Experts of a small language model: 53.7M parameters, a variant of Muon for the experts.
Below are experts of layer 3 (counted from 0) of a mixture-of-experts language model. Rows are named router (the router's row for the expert), up (a neuron's input weights, with its number), down (a neuron's output weights, with its number) and show model dimensions 0-95. Each number is 128 + 24 x the weight over its row's rms, rounded and kept within 0 to 255. Numbers have three digits each.
After each expert's rows: a language model's description of what the expert responds to; "raises" lists some tokens whose logits its average output raises strongly, later layers aside. This comes from a sample of Wikipedia text that the model never trained on.

# expert 7
router:150103163148124137128124107098128154128131162127139151122144171120118093121128151192098132139104116165140155103123095146130157127143163159112141110116151136134121164121118138117152155152137130100110121120124085108101102078111114136120123167120093139092092100121131135130153077101129151134
up2:108124122111151119170113105080145131112135137104137150113097162120140155138118134098140116117134139125095115136150144152116107105112155123154162111113118188079152130123077158104113156119119169169155127117178130091121148115121096071152145092152157157127103128160070183137149086130116131089
down2:128152109147100094122119154138088104116109109150144126180157131124112156140159156141120140147087136124129107130122152146125131114130168096123169167108170104120101126109172147116157100145159117146153069099085108148148083114123107145131129099117126080145124158109121125113127117126107132128
Description: Commas, and, or, but, semicolons and including that join clauses, list items or name parts, as in traditional and radical.
raises: " it", " they", " the"

# expert 31
router:113116177148123105160087122151109110155144141133115135155070119167144188128119129089071088108136147128137104152149146114073166141155124098139103109100116130100128146147132134150102158163118133118123116176168142102109117089119116120153142102125186129153134131152104156110105136108160122136
up1:115159146128135149149092134110090090155158134156118127152081161111167106142120138155092103141144133106117159125127158127141101095162088147151148156119094151066129143156154118126132089139109115149187153120131150133185100157121116113141127148137088139102132118159106151170148149131139126136
down1:114143145127106077113144092168140128151127125086129145128138140157167129122195117152108132149117086140088157103106127135137193161123164088134109138132108093128086134126166130133133159097133146141081120119097145139110145150107133157129138122129130135151122130074123120086120104108133161116
Description: Hyphens in compounds like present-day or lower-class, opening parentheses, slashes, plus signs, and bytes of CJK or accented characters.
raises: "first", "based", "town", "de"

# expert 9
router:130162085156121120128092120151109141178116174129139115090150138151171132107122153081129080120117128091160125136112127129128092136117147159126152152119123118111148174108182121113103092105131162154115163098127127126101121152147105138138114125124129157105109106117127083132109158114132092128
up2:141151090124100121116150113146132168128140059105142160137116082138141164111178115111159093098132091130095133130199146097142100107144081133114134115125138148143141102165093120132145128107116097167140126131146164138081173097149132123104098133137086165120124113111121125130097138114124142137
down2:160092146124154169161117111107188090160135140120113144119130106152143105147108084091134119141112121148129148161153104082083127165161166153126107118151128173096148129094138140128124136129131111083136094112110154148105151116126112159126110119152119130091128111118136089115081081122127121097
Description: Closing parentheses, brackets and quotes, and years or multi-digit numbers in tables and dates, such as ), 2019, 149.
raises: " within", " that", " are", " or", " since", " is"

# expert 10
router:078092115110138158157176121143113136112113113120141113135143086113133182140109121173139119112148078131153138094171099094138163130126121098135122158155124106121147149159145082147119125134132130131114082150083116129075119118127093105086119147083160169119112146103119144111170133126096106094
up0:139164088162095153114109166131139106145107159109162153116107114157137096115135138144156163143161159165187162135116136103184123140108133096095139157165133107124132146101123120138133140145120100131110097122103131150152113113091101147131100111132120128104138117120110087113150177123116119158
down0:170139133129156143126137160099133141123133147139120086125160086067109141170132120132132154129122156166102121107074135124120152141115059143080143146135143152095136158088116085133120158101128114150103125124128142152140137076111132126154107144137141148145065118139091104175104147078130109138
Description: Sports and competition vocabulary such as first, season, team, League, Cup, game, career, often in section headings like ==Final==.
raises: " and", " (", " for", ","

# expert 3
router:153144124149101104134150138111120098139127101104110126113136109149112161165125134092140131128118170157158148170116116145133122098124178094103161133120111134138128156126198109116114126156091136119118133124117138174134128194116119114102135142154141118132072184102124115190082127121117139157
up2:176141114128149113131137107105134157156103147119060160158109136134141176128109151100136145146105139132165106150100113121143115132086118103104175138155115164141144151117118112139112130065125150095104087141096094096091104142135114153111113162142097159131135090138125139118075121150145110127
down2:137142147155095128105135122158130125156165130163123119125126089144151102186144097133151129072098140151159131159118095131089124093153128134165119101127120172159138138091131106122122082120148071159134122115189134133181120073103158115181121132091148121119131162098130132161144136134101126093
Description: Space tokens after heading markers or table pipes, and first pieces of names or words, such as S, T, R, Spi, hypo.
raises: "liter", "typ", "whose", "tur", "<"

# expert 2
router:148128130147127086151134110140107104133156114106108104105153100144118166185113116106123126096135169142147101155092120119091150097151146123114177135099126134106136142135147152104097142129107115104097118156129148173111116103105107107097163152148157115160111163078139130151084141115138106095
up0:094207115124109165131138153091154085147091141113147118105135103120131132124162135149092132108138142109117153116126118103131090094142116121125136123154143116124163133134148128096139173115127144157174107129154144137139077117130106101122082088151116130108136083112129124146146113141131109144
down0:121128142137079126141114151154092137112132146095127134106116119143112100100147117094100112135119161096167150115083125156105122134134110128131091123113108169129095147134115145092125115192116126125086101190149141108133126072085120140113131151131141152180131158138119175180183124143176116104
Description: Word pieces and punctuation in tables, results lists and discographies, like R-N-K, closing parentheses, and "also" in See also.
raises: "ful", "ible", " finally"

# expert 6
router:148136164080094132122128108112134160095115102121142142125151115090143130144120134136201148123104121133157121099117173113097145136121153141156110154121171179153156097114131119091108042132174102129114128112129123140126104075105118110125112124166068103112184129146133127156147140122121194119
up0:107140185120166125137154170150115085074114104145106198142121113118117131139136130111133180153111116120114110134127102153134125113154169130113152089105081105113109119127109105144148119120124137129129128154163181113130130070094135143106128122126126127119102091148147107084158137107158134148
down0:148101150147110092151116139159153128116103138125123118113118084170131137092179127123109122129115107129132108139155110118135140141161175145119149106125108086118113121132125134137099147098167158104116118157135136150149163163101165142133119153133144121116091126108132123160114146125095153109
Description: Given names and title nouns in biographies and tables, such as John, George, King, Dean, House, Minister, often followed by of.
raises: " ", " of", ",", " S", "/", "-"

# expert 5
router:127127145105116098134146125108144114156130104103123095146156143161121087139129114101105112124155125091167110151132128149118127134154139136126087149144163125125050142110064145128144123132103143144177114145103164118176156177149190147118152135106139150138135141114140143140140137110159142122
up1:109105166104146157121115083130144121176101145155153123126137108131141115092175108106149161166122122118108103110112130153142154161102107131138137145110132066088155138180101146116177117130185086089116138141127157148147141121166137109068110111150116120095100133108153130136106093101092161106
down1:087105123145140122130136174121106087112176112130163110133085106136120137104136095152102146171138118103119121085094121135148148101137120127127137126124105103107152118150119108102139121149135145097160144110113121170091090088170173163135161112157164117119106156155163099130134138105118141164
Description: First letters or pieces of split words, often names, foreign or rare terms, as in Mag-n-irostris, sk-eptical, C-és-ar, p-kgman.
raises: "age", "ance", "ite"

# expert 25
router:059145144122130140098113142112157150173144170156105139136137164139144106109149131139129103143122115148145110099125115123118109154135147166110101157103117137102084151147170112129142112092094142129084127155139115141165071187127161134149104131134070158125101149126131144119180148138105122110
up8:159160101130165130090113113132161184101139118085140118135143127152125100121147097145119139111182144079108088136198123139150117154116123109101152095111148108129167122098131093129128141116095149177091173150152098129102135169110124150120128188142141145125138111118141107090126185087111128109
down8:101163164135122108127114116117117136127152110100111167102112129127111145167128113122167167104139114131144142128086106160129136135193070125101156127158123168115123126141113122139131098147095135169084149093151108155137118151133111123155137160172168126092132113129089125126077149130129117127
Description: General common nouns after determiners, such as time, years, work, people, directors, and plural -s on nouns like assumptions, memorials.
raises: " of", ".", " that"

# expert 1
router:166118126154121085163154116138111109134155111097115106102137114163123171179112111106114152104137171156148123139101124134083150096161157118094158145093101134094121144140154145115086138142115111120092104154135145169097139102111103114100150153156167113148114170090144137159099157114140111096
up2:094143120100132094155141126134094092112098117140143114158134148147115120163152181146100138118156127159132154086153127111114102171115109127113106092140119144125147158076160106158210112107158153110093174112142134106123097161129105162103135107120126107165114131151158088104134136156100161144
down2:127112146125086155116131178093127163133113111153075122116096164149122132167141140147134113169103167114146137122126111102152109097122140140110064105095167101084101163136082114162129134080109148095158168102133121141150128151165089146148144120181147134136105124088120116149124132125131117147
Description: Sentence-initial subordinators and discourse words such as Though, While, After, plus country names and Slavic or Nordic surname endings like -ić, -sson.
raises: " Your", "une", " my"

# expert 4
router:161129126150131069138133116110096118126148106107112078115141120155117171190130100108120122128140146157110101162093152121078145090123123110136173116117106117135165126156091108106097116140150129105110112134127121146099104105110126101123147142159160130168116172092126144124090173108137110097
up7:103108160140116137086086154134152121179129137107121159163124158160153142126125167114150106110125146153121141126166152140103130141061126151141143136115167152149193145130132136157126111113170091161144072106123100200133155116115161088110131139118082155080125069119123119107136173121105141127
down7:150172100106181130138135145138112160128107096119131142113133170123129109098109126132138176071137149140096136098152127076161090090075142131123132069081139178112111149121150108142087173158167151120100124125132111075115159108106131146167130130102160082089130131139121155122147137155117111115
Description: Capitalized words inside names of organizations, places and offices, such as Agricultural Society, Health Service, Foreign Affairs, Albert Park.
raises: " der", " issue", " Justice", " effect", "une", "ns"

# expert 26
router:119126154110156143129128123118102130150111123120106130110107167122103124172126127110162118094119121136121164101127138117138133115153155127101132142136131112144138152166093117123131100131078165132150142136113204126163100051105064145111160146131162127120126159190110071155101125130128127090
up2:142126135103105168137097118152177142136120130146088146138119126150096118124152109112144123098163122151112133143155156155158123150132174132139114114118141129127121108155136166157151148172112126124140134138111099109080106096133107087104089131144095097125160131113093117102135157142142090103
down2:139133114122142115112141110141086154124103120167172161102108133101130139139105073149143135095097118144101092125166141154103141132147109119099129170124162134117085103091142090105099105150114157099138159107118169136147163136094120121155064139138126152173113176091132143100123141171120153116
Description: Opening quotation marks before titles or quoted words, and infobox labels like Preceded by, Former names, Website.
raises: " since", " time", "="